Experts of a small language model: 4763 steps.
Below are experts of layer 5 (counted from 0) of a mixture-of-experts language model. Rows are named router (the router's row for the expert), up (a neuron's input weights, with its number) and show model dimensions 0-127. Each number is 128 + 24 x the weight over its row's rms, rounded and kept within 0 to 255. Numbers have three digits each.
After each expert's rows: "mostly gets" lists some tokens that are sent to it at least half of the time. This comes from a sample of Wikipedia text that the model never trained on.

# expert 4
router:146128143129113157084107117113128178127134140131150133108161146099109172131110140108113139135144124148137121126118080095160046134181166134111144126122129141142126100120110153111131146160119125102117143126128115145152120133138122176136174107101144086123114098106130128159164138141115099112117143188095128147120118148134103116119159118170138125118114094080159168101157154101099121177163
up0:133139130105125128153164114150118160110139110105119117147148162166143110117143148102156093138133135144137082118116125101149121153163156108142155109104137159087148088147158100119104138111129143096092117139136068161119117125158087138152149136117142115131100126120140134130136128103166034108177102173105094134132111120141089124147125068115113102093140099123126157163133132132113137154128
up1:106140123150172159117172118140110136138157109098139128127149128170129109145110141128132077110074150155129137080137119128115117125132109099113103104133101123175107125116134156145106098123184082139115114129098084139141112139089167088126133119074137096150100144090138132146117139116180083129156167155072129131119111130097137117139136148152144132161161109086122134144134116117168123116143
mostly gets: "%", "es", " res", "ates", "ities", "ents"

# expert 21
router:157141139142138116133176072095145134098151135109105103134102114123106143172126141175151150125066129146121132126160135125158117080160157156106109092116097129121160136115194114159115130127125107141104175146131104143149139118096093131129157138106156113136128091119125092167121146154097099125156140155138167136134093155135131129142126111168155142163107182171140119139114139137140154123138
up0:138127140119135122138150117183177133123126158132115088145088128165150142153135160127127113132169123171148153149160138110122201128124147119161111080126130127155131144081083160122096121164118115127144149111119108133098155127142113136115103116149099109116138114123125128142124172116115127104145121130083100083183094142103159098114115114127120113154133120096111162094136086143114141174172
up1:125139094149120176144157146143134100136152112107116138143111142150145111137150097152114099126050150146122103105123100126143138053087135120146140104103146112122118107146155130139101146092091099121105137153122097152118135156140151120094158146157143116121164130127148118123115146144089121123161179133097181155118094118165088105167096128141100149114100128149137129143135093126130170106100
mostly gets: " work", " play", " team", " film", "ook", "ball"

# expert 75
router:153125145112129118094135125156149118156111105133142142140147134098098173107102163118147134129115133125147161135141113143131128092198172097132139134132128127088126137143129096117161169113150122143142177127071147096132143107150120115082192127114136076156092121073147132145110137123137094134128147153054135139128117100144122134135178130140102111096127164104121140137150112154156136142133
up2:113136129125117205112124124136129131110111118093129138148131140114115071149125119157129068113179177134131137129148115115088135150122124122132150161130116128117131119122147169132125144122099112111108116162071123126108143099164091085122176171133151146068138153113124149121134096143083149123145089116133112128093131109156095129104116152138109126122137160173102078118092121113157128130105
up3:139123117151148106145131145140164120155148160165156169138095141125143181135146096126109075123087083102164102130164123128120108122134117099121138144154118146109133123092107080128140094127138083115150128130141120188127143128139115144085191112145102098132107125120144094138122100090133102124129123178119177125167114131132141140149130120176131143144146141134111097161141149081112138167145
mostly gets: " to", " from", " into", " at", " after", " between"

# expert 127
router:147130149116139156110111078102120104123109117128140105108110155083161151159108143157116136131114135139131143117156124064150110135155164156120167071117143114141116114104166155138141111126136111110150160121103147145138134100132126160105145121114152107157110130082150160113114123172126116138144101126130142138096086135101106161140128146182127132066152185114149093127131082079119159125142
up0:125130109150120183146127115134110152133133092145120158117113113141116136135125147106156160076109114143152132102103147147144084121187166128105139123128157138142148134123099205120133157131121155115124120147107160154166134188109139143162092174111100123129107127120136145108098149169133088137144149143140149139148174134114134182118117123168107159181143107126111134143163120112100120103143
up1:161130118109119119113151133129153111126136150143100158129123097125139090152130148147154129150135137105114146122156147125172107120173145154067152135104127115117163136065164113127093149148103115136121114146112144141120117119154143134119111150152129097163094130136104130090093133118157125151119146203119167150122130133183107096154125124144107148149169192106100102132107096115076100118130
mostly gets: " as", " was", " is", " bec", "),", " been"

# expert 114
router:169129129165106115116133092142124125142148099157111093155167123098119166163099112108142145145110157148114137183121127126157137108140175116110127111051107129122099121137131124109142160144170132100113128102128103106139157150112143106139132089107125126168084129156108127139136101111142137117153152138136130138078103135133080128137183185125076141151092162116105125145155126145124116137162
up0:138140127111150114163160145110127103112155089090125142121121117091131095134139139168133131149156135093168147118100110123122124121144148160146153148105105151136139118118118100129171102169096149086131073165105129148132135126150143113150145154138134128144097133113088131133157146169099174154100110073185126143161118149167133124136124100109098114168109142102148141113099113146075141182125
up1:125132107149099108118141144110125163131150136121126123142136139123178167099167118099121183125130127112125149147128183131124196135165160107106145145155131142179106161115121134104125129136097115168137120162110143106154102094087165139126108064117111129156131109087148126176117155120105082125117137117134092172110140137094125105122127172171108101137143143153120119122126139136152099125158
mostly gets: "ated", "ed", "ted", "ished", "ied", " found"

# expert 111
router:136176180125113120100134107137138130093117102108122119135076152126167168117106123111118096084135114099117143126155124129143103093144184121068154131079153152169143171129178152124137153130112068105108114147135109113151106095117145130126156124125165107141150132093133152127118145116152143107129146141125135140129142116126138173100105166164121121139154122144125090137167099095153098144134
up0:102157139147128116117144104137148111098157142156060076129099111121124127096112147100140148157148118141137084164117140150079157113125141143114157133097134116175096099120102102115130095129091077130131118131114119089128142091124115127133166143172153187146159147115129144131164108152124099138164159120121164114117107102127140128166137122124103142129107066137141139141134103166098151109122
up1:131139099173127154139121103092131140087110104133102112142134122138137134076132126144149163085142097115143142126146142133136125159143094140134120128115172153171145118165118169107127124121142123130112119105126146099129137127116137099134113124136140095139098095162128057107120158162155113109083130111137145156129123155156081104114085140139190151127152094133148080130126146136074095184135
mostly gets: " o", " pro", " A", " O", " ac", " en"

# expert 29
router:166128118130137105119129094129104167143139130128137123128160128107131132124118137134111125136086151150116132184133093124160099102129137137104168089125175115174138137139157090110161159144077104135118128132126145117168112111126098139133178114117166090143145069146164137166158118164109121089116140120130121150106079108135061164105181167153146115124117135143147111131128153137137123135135
up0:103135128121137143126154110098041095151116132133124109151178127135168126160139159145130130149129132133117140107158117149105102126126117155160156074096131144135087136098088136127142122123104113150139108098131114120135130108162135104143090126095126116160145103116159167090092128089126134128067104138148139102140116134174100161094110136082179121113134106113138131127132162121088122088132
up1:117126154111139103097143118139096114103136150139158150110096122087108079109119138135075103108124100134143124146098093142138091103160128119125158133147124150119152121148118173115061149102142162162125120104119109145105135123148094133109168089153158130172147142128130115150128146124112119169126102102091113130139111066111127158116129163125175107150128066108129156138163125082132144136123
mostly gets: "ublic", " National", "istrict", "ational", " States", " World"

# expert 31
router:161155158131164129139143114129101113106140112143119154106106119151101134125146132171116111136110193107082132163130162119162113099123124138112130098096124154137157152130174135112162135131137172121155137122082120100139134132095130081108170162148121085074153099114140151132106117126123115123162110135113163120150115111130113100142132151157144129131083168123145124111150105065106085153162
up0:134140128152170108123145124172107142137159108164094132130096185112106160108130090134087136167177105111125142146105145120122108111179121152144090103132129183109105126122136126157126140113168117157131114117136107115143151168126106141138159145161156095162128073110138117121120096108116135106108126091119137154118131117135098103126168112128155185172132132111146142128157095107109077108138
up1:182142104112107135159131135150149136137150168156130134137118157108086144093082096142133150088151102134104123123122140120117140160122193140135136115097139142136118128133120137114150151102138122114158138091089147103137135186120150093140155151135141132085111085149162157157151127125131156149095159169119121097142130098132128107157098086127127140107104129116131118127194132114071135144174
mostly gets: "g", "ad", " g", "ang", " ag", "eg"

# expert 120
router:141121165117122160123153112126140112138123125107137150148123111068111125127119133151171141143102140128130176139138090133127132085219148128117143117089111133101114159117141092132127140133127101110096110129087117090117176097152124146104183114092153105146095118079101106136113129094155125114166133151065144133121121118126131135164153134145134154110138148119133145108135180156158123114149
up3:164155153123147132126161126158155135104155163108144122112144124099080119108098106151099146171120138110103130151177139104074136091146133154160132134176114077125133170145129134193122148119143112114109142167108130095141163079127122140149131145102143109117077111145138124123139100139107137163183146138150133165148133128136111152100135138109158121092143152117098153154103134105130132132168
up4:141139112125135140111153085116128143154076092104152122146051133130104129133121116125129125147081113128128182094133109132119156115130176174166117149149122127099078154115120139107170139111132134102120155117147105159124132114163125123101165115094126127150150139123132136136107119099133171113149146143063147152066114142180119127120102122122137129140092128149134169106163152143128091125139
mostly gets: " by", " after", " with", " during", " from", " under"

# expert 83
router:150162164114139127085098158167121167108103104142123122079156115122129160135096142144110132120116149152133139131135132141175105137118174148111140111110144127141101131085155127146115146160151082127171189140126115114150130105122120128114149131130186097129113094092117123148151136173103140075137137150127141141134119136181147107139164144148137129130078120122106143085145120108085167105160
up0:141140150097122124105131102147161112166153140152094151138133122098141125122139102116122113124082121109163120127129138138101109122101115166056199142114143112147125101082081126116147116119130097132130131083122119130151173116138122110160125120119128158117109091086106102117136173119143082139145142097096169121098112128146178151161154131142140172154135123093102104118097153129146138092126
up1:129145137109117117116139137153109145112112141116166129126132123140135096103107161103125118145113111097110134153161141173114119152161165140118152175112140177131149107105085167094124120143144087109137128094074112094083182110116138125148144132105134137115098126103134110106138110133131077089127138147104135167132104120103119102137115098115125127093137147152134094149133117048113155190129
mostly gets: "ions", "ers", "ors", "s", "als", "ations"

# expert 35
router:162132133117115077095113102123108127134101075141123120142142133097155163191100099125140123141149166159116095165144134132179135137142153101122162096113117095134112102150120126111120164115173129084118113121118118090167159142129119115116116112102153112155081133139120099136142115120147133125131130127112136152104100131150070120150147165132071154139109158115102092118149152131112081149158
up0:114151106102149095137142128190128088147127146108118150111101168113110120094085128087103120146115171167138109156140116147137127121132163126068057095108136117150111133121132125099145119109122117101151107183139090123132127150121113074107171137116123152122128111123101109094101159155136171152125107081128150144164115100150149140120112139143150156164114167114138105139129100132116121138124
up1:132115095134094130124078133162112141106094149126119107130125177068101098192145167151141125120113153140147093164094158114134097130105157129112170144128105108139095131132115117106156125129163101108106148112091186093118108134136169148097118141106171134129164132113144114169150116131098152090115090108120144152153114134140088108076114144147118105125125114138136145119121141127138136158103
mostly gets: "en", "ren", "===\n", " again", "ished", "ated"

# expert 60
router:121139145137148137152162109131121128117105100140118121112122133098143112155117130118132142109115129115093056146090142102120113090175133124123131142106118097099129109114129156105189155084117092139164186152103112115129141099158148090133128131127195131172134125115141139130112156154153117148094133141130143111090118132173118123122140139156156140094089143164163081142149100111127129086165
up0:115091123124171123151144124146116181123144137133136128168138167089161104131100156111112099103159123135108126137120158158151166075148142119157123091157145082103150127124120159131140157132113118174119148163141150167176116114141158143110129110146158134120149185122150120158139134114115102111075124169115119150127137147094131155128158151134158118183139151146122117139128147115101077106106
up1:128168137114104105121137107136084157154128111119118150139198143115123138129105162145125135142124174113070117114125150133101162141109147127133148100157087133112116124122111109088175125123125081129109117186113108116154155101146094098131132096133149119109161146138198129114148132100097142112105124126150089166106135140148119116094174096129099135135113160113105112112118116117108092138174
mostly gets: "n", " kn", " On", " on", "ann", " Feb"

# expert 53
router:133131159106146141143116104142109126138102073123069115141124140123142124158131105132159135101084147131087064162093143119116135106168127145121108153129118103129091112128148126090152147081117113139141169131122119137128134127145131129137112117116178096156089102092142139154127151125150104120097125101127162128099097116133096095121142131144138104125072172132138089168140103152110113074171
up0:130125096163140121112118080156177144159201124109142093138118135135145128108136124117128101105145157158151137132163148130105148164137139090077123124152149135173133097116124096088103117087131120128152165128134097121122127135162138111109149105149145102118109163144136157141166178158117125077140113124136110126090100111146111111118126113181147108111142130096143113120094119079107176115124
up1:082098157140137125148100082172125137131073147130114132147154171148126120152092126146168137143107135096146124137120148073149149129165147122121112119114122147087120162061134105070135109101141122101131123159155103105125132127124122136093092150132101107132129102097121158160085113104143130101109115128159110164124146118157094126152172102106123130127122148124094150141178132155109148147107
mostly gets: "n", "hn", "tern", " Nov", " On", " on"

# expert 57
router:173142159116158120125132100157100143148139115160127131117111131143138141180127122121110125118150148124140157188171121099116083108177125152106112103104149143091108131116109166101153148127161160102128129110095114114150146136083133126106191151110156104101147174121145163128126138136111122132149139170127097104078150110145102111167129132135114098141137106174132100080161098134140135129147
up0:140111089107129174112129148139087106106175116101152092119090116094130164139145133150118134165190149129116167129115089095096128100155169149118117132149116108138129099154126125094168160139089149131147118141146121140134144106180124145110165139133141141147096112125131128126137118159134130088138096129098138092105168101165081175123144139099130089130134143158107111142140148102136085108116
up1:120080138123127139136153151112088107120114155118140117150117141096123084158112106147115120124096137149123122135137079126171106101115145175131176109109160179120122118127084123147179140111164164105101105138109128103105094121161152097126133103153163146102134126091123177114109163098122138142131116157131174145121139117132124126145113112119174130147084169134116150151142092104184102119116
mostly gets: "id", "ul", "ig", "al", "eral", "od"

# expert 112
router:175151124171134142128136104142119127095165109105100099107119135136196170151133126155147120093147113134131137134161128084167119140169142106072113150155139142135125108112131133089103103058101094087145133125129132116173146153119146114109140119126168124126130148120122164151169152147121149105153128139140131162102100138157104122083127163119115128136135140115158098109138130094125114098176
up0:108172122081111118141127117140077133129144073115135102079124070128100180137158157151126092134146139144126096112120098130134148137132143111118127138097107109105138140112131109103124107143192091121118167139155117192113149154121145150110125183092116098117116129122132096122124147174123140115110120135165143134133131181127106113122134122118136123074084169151112107092123131139131124111145
up1:152140105167123163119125140162104113104120145107142081159161140177137099097142124115119148097080083106101122173194132082135118136141129175137165161167155126144111176150144127104109126110129112128111093118103141135172121148099154079110156137085176137111098119097164123127131127131129113118124121119118099151116144133099094139130151143159113143107091150113141124103140139135155134130136
mostly gets: "ec", " rec", " bec", " sec", " Feb", " spec"

# expert 85
router:136121156106150098119105103125122114111165108116082131135122137086182167097143140166114151149128122127130121126135115072140149130151164109116154085114114118097114131144139139140201142153159124141126166099108159102175145120097149100110146135123178069147121104101131128173108107154113131084118124142086152128097083170138133159142141129140117111134135133134152123111111144137123134085126
up1:161152121138158134161122135113085103183137112164123148079143131147149113152151125113156127120161121099124119137112112133140171136143117147125140091093074130167157085142186135088140106146162133161137135149132131125151146151179149131172125094116160103147106120157152132126114133173118144121127131115116121134164103112112175160161122135106144168118099117145151162111155150128095162149104
up2:126132095122106138108104135120143116137121160132120109137096113140147150102083110128172122100122124086157097098121154146098121101088115150124138115165149178145097128117130119111111187138159161158080118148098138143146105132096113166118148170091117137116125121133137080138129114123161091138097135145143120145141114110140105115090168148094111177159130137121075111091132081160100129094130
mostly gets: ");", " |", ":", "|", ";", " /"

# expert 36
router:185135174131139121154116108123118138104147108127096116099149116101093119144113115120140109152128144097177137170164140159164111072137133161085137115120121119145109125139146146136153174101122140146119147141147163100109131121143095156122118130119120067137091129171097116187142155122148102114102152146093161136103103131142085119151149145166112145081132137123114120097165107127137144113164
up0:131127126125139098108114077128114151146091104164188133157123092111084079124061127174159128179135178125120145140115114123124154119109121150138127180158135138127113127137067120119112147118108123152142137146138091161115140108112110096099147150136116139109124101124157131125159113129089105145127108090115076141150119149131090140109149128159151094135126126145134115138139141155166103170111
up1:138091172139143170148131117108192109125168122131138153147136117166140117118110143164156142148148159100151144130123126120130131183139154194140077107163097166156109088110148116148109147135137149109120173138080115128138172134140086129126134103123163119153094121144148081107131143150143145136088114152118127131145101114107157122132117128122158116150157103157139128129172089130115142140096
mostly gets: "07", "40", "90", "80", "09", "70"

# expert 61
router:136139170139150073132122103122139125100148092141096120150103145120157131124112171178142132137130159134121126129140115108106147130157170116164142097125124148105133129154128138162184129158128118139136133139108163097147133103107167142112148114145171103124123080127096120154150112182149149087088104177123154165061096103141129161139155139147133126161106151126171139117113159105125140119129
up2:119146129111143106091156142126100131132110164155142136087138176126113089156098134123137139179141127173146089129120151137146090140136104111151121107092099172168103150107141159140142064155115119149156101127140124120124128127104132109142184137150095115121128122154161136112122126178100142096146174170157128116131127117127163097107108152140118103139101155136137144131109079111178102103145
up3:137129135073115101103146145120155125143134123099110114125103157105141116121100150102116190103096127127092143099137097133176109143104176109128157107119099145120124110139096158087122126156131095146123188153140128157113108124126131131083138106136144114152144161108131139166103116115135144105104137155147155115096127120168129139112144157082121135125142125124203153115136178077103094149134
mostly gets: ":", "–", "-", ").", ".", " -"

# expert 66
router:164117172127097100139143125131117140164131111149118124123097127111180149165108184129176151110143152121124146160172094123127061106138116118114129130123146130148108143087119165137146155144157118149136120142102122110089155118109115131165145150068172133110111126087137177143167126140140162122113118161128157140133106122143107137150145129146128130096133128160149163107123109096119112063110
up0:116153159118109137095159100136123150117140153118115126162109104092163124180108160121156155114127112136117125103165156182113132117135121088152136102140136119164140154093116163113168120106156159096112141158094160158111123131086134165146115125083123160126151134103114122117160132151084103087136135148127122122109128088179162093113146128113097153094142168148171117120141108143159121143151
up1:129138098168184095113113120127167133118117127123137101111150121085112137124134123177117130132092119150137138141125119109124126167172131154140141189145074131121089140095124175163171158120091126169092159095116137117105149143137092098167124136120124116102094132119062157133137140107165115146173137130105143125138141135108145150162121145103142130103117107147093112123175113107111117111130
mostly gets: " per", "al", "ical", "usic", "ilm", "inal"

# expert 24
router:139148137109133129091152123108125117110157121158078118139113121124125145110145148172102102121134149153120147162139161126139109113149143155108123121112132173141170125144135140143133136121117122085123123103059111114170140118148113123152122143098146131119108122118139116187127136107115082123130111134138154134147117144146126123163112176164179104096133150173153140079180137146099115199181
up0:126104061095148133141142112141112150125144132145138072104108123083130131118140156147122137159094115099116107130155147154121171107123125118115107072155166112140126115123129125085111151152119143146110168132111119067151127134130111155108141125130127103137122153110164092150165142120116173079163150133143158147159136161130122099127093135166163140153145129116148156102095156123091122164174
up1:152180138132165093102136133141191134174154115119099139148111114175120112130138141173116100162109122161110102145129103168124143114130122104166136103122127126132151099118107154126155110144149117079156134099113106114162110128160106118123145120116084149086106153099145137125077103119098070116123171110125146152132107117137128111147136102182175105115143136139121145107160110124124086113133
mostly gets: "overn", " com", "ad", "air", "art", "le"

# expert 95
router:152134136079103107117171097154154129111104125163128125129091160120103151100103151174145147150144131113169134169158130114132121122144135151093131128076131086110143116138144164117176143112138072116142154075113167139149171115156128109132185131102141094116095118127142130108117131119118132125158064141139130141118135147163128139134130138139138139157104126119170093145119114130110133061132
up1:182136129132105140132139112132096144130118139119165092137123092135106151112132174147121123126159120067162113154128171163099147147126137143105127109149137173182169127141128118138102122136084109139134112130100126095109136104120154082131132161078128109154128147120146133091095135090123146123113121125091119145100111106158101072134157142106130125114165100072163132118155101133143127083152
up2:117154121182137140137069108098142115151151127119167127157107104150136090148108141134109122131195135120119126149120145115140123150141164103114100088138152113153122132113111128135165133130138178124113127152159135087144106153111095157152121142140118095068075136127128118127149188161166162129113135149158116093174156152135148126142104134087132120093111129122148130126164121119143126168159
mostly gets: " d", "v", "erv", "av", "iv", " dec"

# expert 94
router:162133142093134145123131089127114181117122117124151161152157145111122144129127141131117119112119141155133156132128112143178081104144145149130174068122171137160143102140119141123143128137145114110153120094135136097137125128119099160132134119104163057127130063122131120144136117166113086082096147183130123126116104126137115141109177121152113102100070157170142129113113152129115153102139
up0:115141173106145143121120154142128155075127111086123153134164138118130118140163136122160104135104161123151137092122128139117140072122125106167116140171147068135113155140147115152108151135168127143144149119148124092116127167136139129151116149135166119148107139126131104122118143145148104128121120152083168138114158111081151153090136126112146135147135106169106147124169155141189202143163
up1:137148150107126105109154082156141106145133120128147122173123141161119123086135095147116085140099084157145123110129136089128116120122117147141108098149071087189130129138121148094121123146161101126108130150122148152109119152142128114125113122161123167144100089130135135114097102103176171100138134165128109080138161115078124161111111152160122175143089117130110145160097096154134130150136
mostly gets: "ction", "ities", "ation", "ition", "istrict", "ance"

# expert 17
router:108140110121076136115114076143114162106125107109144163116123106109178136128112158138141124114154164141151138133145096115169113122131105162129160107098134135115126143121167152145133161132149093139107141102137113078122140082168130143118167120167118104153129119080102116115129133106103129130115150168128157118157061159133106120133165162167127123141093184117136130117106102104164117110092
up0:125145140118153150125115127118167139119140120076127128122116134104158115068093114156074105138103130082075118134102124089123138120138170101120151146113108147101119099136118136134179100138133145135100103182104146135156124122142131147106099122141155117167171143102112147168105093147143166109150110126124126102111109137072133109144139158102087122158102117172134130163148143143166112128095
up1:121084086119105126135178114148142142196143122104130119157139132106172162123118142136127129116094111153143112152141178127115123109168135080124142125121138106114146134107114131077156102115099089170109149136104108126136154147112125130105111136139101141111144073112108126166130120099133109152139114134116136152144068169152116143086132097121134179107142134151164141116133099129115083086093
mostly gets: "ast", "hy", "ly", "ely", " sy", " only"

# expert 3
router:159123153086133126144138097117125104117156115113099185132140112110184143142098137169147148145105089159138102147132124061170129110112161102109144105109125109118128133129138152163175157129130143140143145099103151123127106104103154075092141107114158067130142117116129143150117151124076135147131113143099146124117102157180099139136147132170146109128117114141148120108130136109124154090169
up0:156129154130148139088094113154121109094122085105105152108141099123107141146153132083118148178143150120090135119133113167115128127127124112122121130123135135049099086154147134096166169116093119147166074148103105156128103134130130150104143126124128156123150110158159119117104125114142131098192175135108130135106104132140101128155110148151107160112118144095152125135121099131091147093170
up1:105094145147092124120141154147144161125128140128150116118091192129160177120102112084105165126120148170140126159114107138119085137112153111138103146140093144080108126127120109139145129086093117108139131177111103134130101151140165121128118151122148105158148139165095110172115122086178104119128096137166154122133129153124159095181171146118148146154149152167117123134124141120124097106129
mostly gets: "|", " |\n", "|---|---|---|---", "|\n", "|---|---", ")\n"

# expert 108
router:174127164104112117141109100150158121150111120167148121119125159113139142165147117124152128120112152084110104137167109136132110089156131119163157131112169151111093142123161116151166152131139131076116139084135114133181155149096158132146144132088126106142107078140156156110120172125149125122120105156110157157114113100108072125142152146168124086128101148152142104101130106106136116116178
up2:106147169121140167117183127134162135108114118109108126161096165143181156109120171120108122139148139118151120158118126110108138128129124141165119114133164126131150126114176151109140096128159151135166145102155111153106130138127112148103122101149115118157143093177117164108119104076184150103125113112119134122115120138111102118119067125138140151150159064126160178157129131103145095150145
up3:124125115133120187131118101103139158108112142126100125144140086097127135098171152082139170118139130165151125129108177152138118121155129130108113137109132087129114115116106115080116125143145128114127171131149118132108070138087115164117106175154083129121149171106114132146146107120104151143119156129152099125088138123115131154072148123101132162177155128133141156139134076142106095104170
mostly gets: " ", "20", "19", "18"

# expert 109
router:125160153154153115115150100136110146130145119122121074148158170144130147147146116138138136114178116140138126121172084086146092132136140101133127096131163111102131117123143159121155109108101152096149141107114129108139161104118113096135125101103189064092149122117100186133141158144150110132166151113109167193110139128117128104090145164152108130119141163124140136112121115109106118116165
up0:169134117107146164121135146133132103124111107118101138156116108130123139154072133119126127089130102101122114127161137144139140136138119143130110119112127148105136156164108166146153135113122088116102135172071102144134150130136087099125121142162203100151123100151153207121116127137162163106116107139134149140136162182126143096105119082116125106102124169093090155104153132117111112136144
up1:120134127101129094102127144138148143152096133119085165118139136120172096105140108162136089092164155140148081119116147145096132092107141139106143099107133143129109138139089133087154148101122139136170155104086154118119122111148151115113137126142127080156127145131136168116171145128116136108085114151155139155086121147129107079077133125103062082123147111136155115157147145120106136087130
mostly gets: "c", "ec", " rec", " spec", " dec", "cc"

# expert 71
router:168144125159159093123149109145135138115166128120110117108143121104121132158107148144131131136131124151095143172130088112142092090116131159108159097125155122168125119107126144113178178138127131146104131134096149118148112131126084134139147094129165105186109120144141114178146145110152120114117161140139162162114100108130068162084145140163173100154138135138115101136173092164151127109147
up0:097131134121173150109104127128107117159107169136109150144080150102129094093171141096167137130104187147163142163140136134100121078143138132128131114124069165143133157118137109138182107142098137123113129094134125144111102138130118118119137117158135110126131152105113084104151136114121109124166111116160116127097078113142154130131142097112144186124098088163151158124159172147112131136153
up1:116120120128156122125167172082080090156153138085135137134144169123120151148116143135080134116158125127104144077131100123113115113079125091116087161104163117173140145128137129144111145130105090167069128136109108116128143134146171127118130101140120107103152144115147107144155147135113137147099079089101091112116125152155122137107102091171144132161145133123123145119112128136090100143172
mostly gets: "ical", " new", "ious", "ational", " American", "ial"

# expert 7
router:198157200142134136140132091126111124102131097146100136139128145114101137135097088128133125128115115095141128165109108140173114083129111132065148111110099147144113115142162166111159149100144148158093158127146158097128155114145104168126122116094161101118103139140140118163133154131132119147086161105085165151105117112167103121137131171148115156119123145140136137121120104115134168119151
up2:145182089096101148160172121121120146159103121147112174156126097129117145099135120134117154105115170133096160147098157096135149140133140096115111125136162154093111155131105095142123158073121160107081112121136151151109116162135095148124158152110164150144113156155113111150140100128148112120107093111131132066135136073135130119121097130184091123116109146136133103125157131138134153139099
up3:100108145145087154127108138157147165088169158164094159134113165119188157126137103150121190084104124160120112137128087122105109151115131121114108091120090160131102120090149103115114115118131159101108114111130101119110113123106150116141117128104085157112124137123175157161118180145092116121141100119115117154089135107132168125130141139107124127126151157091160137112086127125111122169135
mostly gets: "5", "8", "7", "4", "9", "6"

# expert 6
router:163164152078138097110143112125117126133141101166070163165170135153120143133161098167140128106139149143143125160097077138161109102130134133144151122099105099130128155138151189130165112142097137116136116124105126109121174116129124129127131153113125050132143164124151104109111110134170088104122124124111165130113095152123120135112140121145092094148106155102114155139120092151110148154118
up0:126159140108120105089133125149170115160101129129082118139148157142117145127127133107114112148150140155180167141149085121127143128102104166130133139120168118175151120096158113133128202135133144109111103069103120120130142115136124149095127169108182115148130148151129125115136155107136099130139080137093159144151111112149110111083157067100097112135132130150117105121098153141098110110147
up1:132136120119132126107119096138121115147141114093105101135140124155163100142148113161088118091161122167159144105134144121108120136088123105115142133128157149133072145134137181129116136151172088096102109131134122101160098126103153110081123157142070061128158154097138153149157117118147096143144168145106136102133102122145141151076156102152143127145097140142164110135103088117096126120127
mostly gets: "st", "ord", " Aust", "ield", " st", "son"

# expert 14
router:154129206147152095122116059130129119153135123119112154134141147124119167108111125127182102121147111103155147185127128133144103102123131141104133121134117143138116158146193192103147176114138133149123152134134133105132151135169105145152126143117141119111135139132116133155125161159149117141103152128106141159091126115143102135102157125161164136104079136149166115137132116116113109154190
up2:150152126070159110127149120152163157159139138114169137118160102171141158105140148124129151158162080128148071127147118120150146140141152156105132153112155134083134111104148080114128129110135136150129123115135139103103106146119088171118130104120123152118098127114126134123139099177104105138135128127124141112109147149180152120120158130151140044117129144134155086092093139092151099104116
up3:128167148152084123143172117112116162150125113125152115150119105103179165081119108137129167122082107112088119137088129154092131087131130170113128140137125144152075174155161105165120122080111146123155131122113156119114109109126109102155147093115117115098125178134137155088166132136112117145124145160116092143131115108095169125123117165133087147149141120151149155126136090141111119134115
mostly gets: "″", "0", "1", "2", "3", "31"

# expert 110
router:149105161125139083105111069104082130111089081113139104143101166136144160134112125130141116139141124111116129150139107130147130102153163114110102110108181137124176116137113152159137120094117114111169160120126119075110130127096119162127144090106148116138146111147110131144163100113146125098134136168115167152111139109143123160163198100151157123152095151129152150095138147128100152126156
up0:159127082133144158085154155115154132130150150123122140145108109073144170138142141146098096150105137158127117119128077149133130150118129112089126133104117108100121143133113180156159154142148148129178145121140143149157147190145129149156165131115115107111130136127139131138115103071152125099094102147147109068138118115112124131156141156078167107116139114117121092157156176155110132120107
up1:152095190084156091146148131134108153147105151132118147165082135117152122117149100115185161123107126128075157126135104117135167142082121086154133149105103145124147099111121131149120146112107098095181115105166128156144105147092125132107147166075147088116133111154134104119140136105135122107151143128133125140143116153124070128113141110151143112142089095167155153119128138106116122118111
mostly gets: ".", ".\n\n", ".\n", "===\n", ").", "\""

# expert 30
router:173161140112111132085122120132093115121149118122130167161105115124166187185156136161128137130115147118146108144175121086132108092149135144151149167129112108107129151150138132129128134132131098109123141096131083111121166117141118129118123103104107074123108101131104162123078082151118074108150107185127127160090085125128124143127117102120132137124112134096097098127174117141110134155112
up0:116139138110074108088139153092114132091161124149103120152181114139125145111130176132134132128153126122104086138148151117120129099125153117098117104166135179153111096112099150081144118131134122129142125136114135170125131139097114175133156104115149129108076130170140122106123122140109159106096158144166158161159106138146147138125138150136137110082183109154119129097182128131103121155083
up1:130104109116132110080149157114093147129153104091127123112120132103107142138165125139094128099100113130116131136114094087180103104123142151114119115098116136102107137114097088071112105128124157143124180131130108107144136136128091150143148108114090161078132119119125105142168115123148137130146113146093145123125085123137087110102094133146106074080093100127079147154162100136138135083152
mostly gets: " st", " St", " pl", " Cl", "pl", " Pl"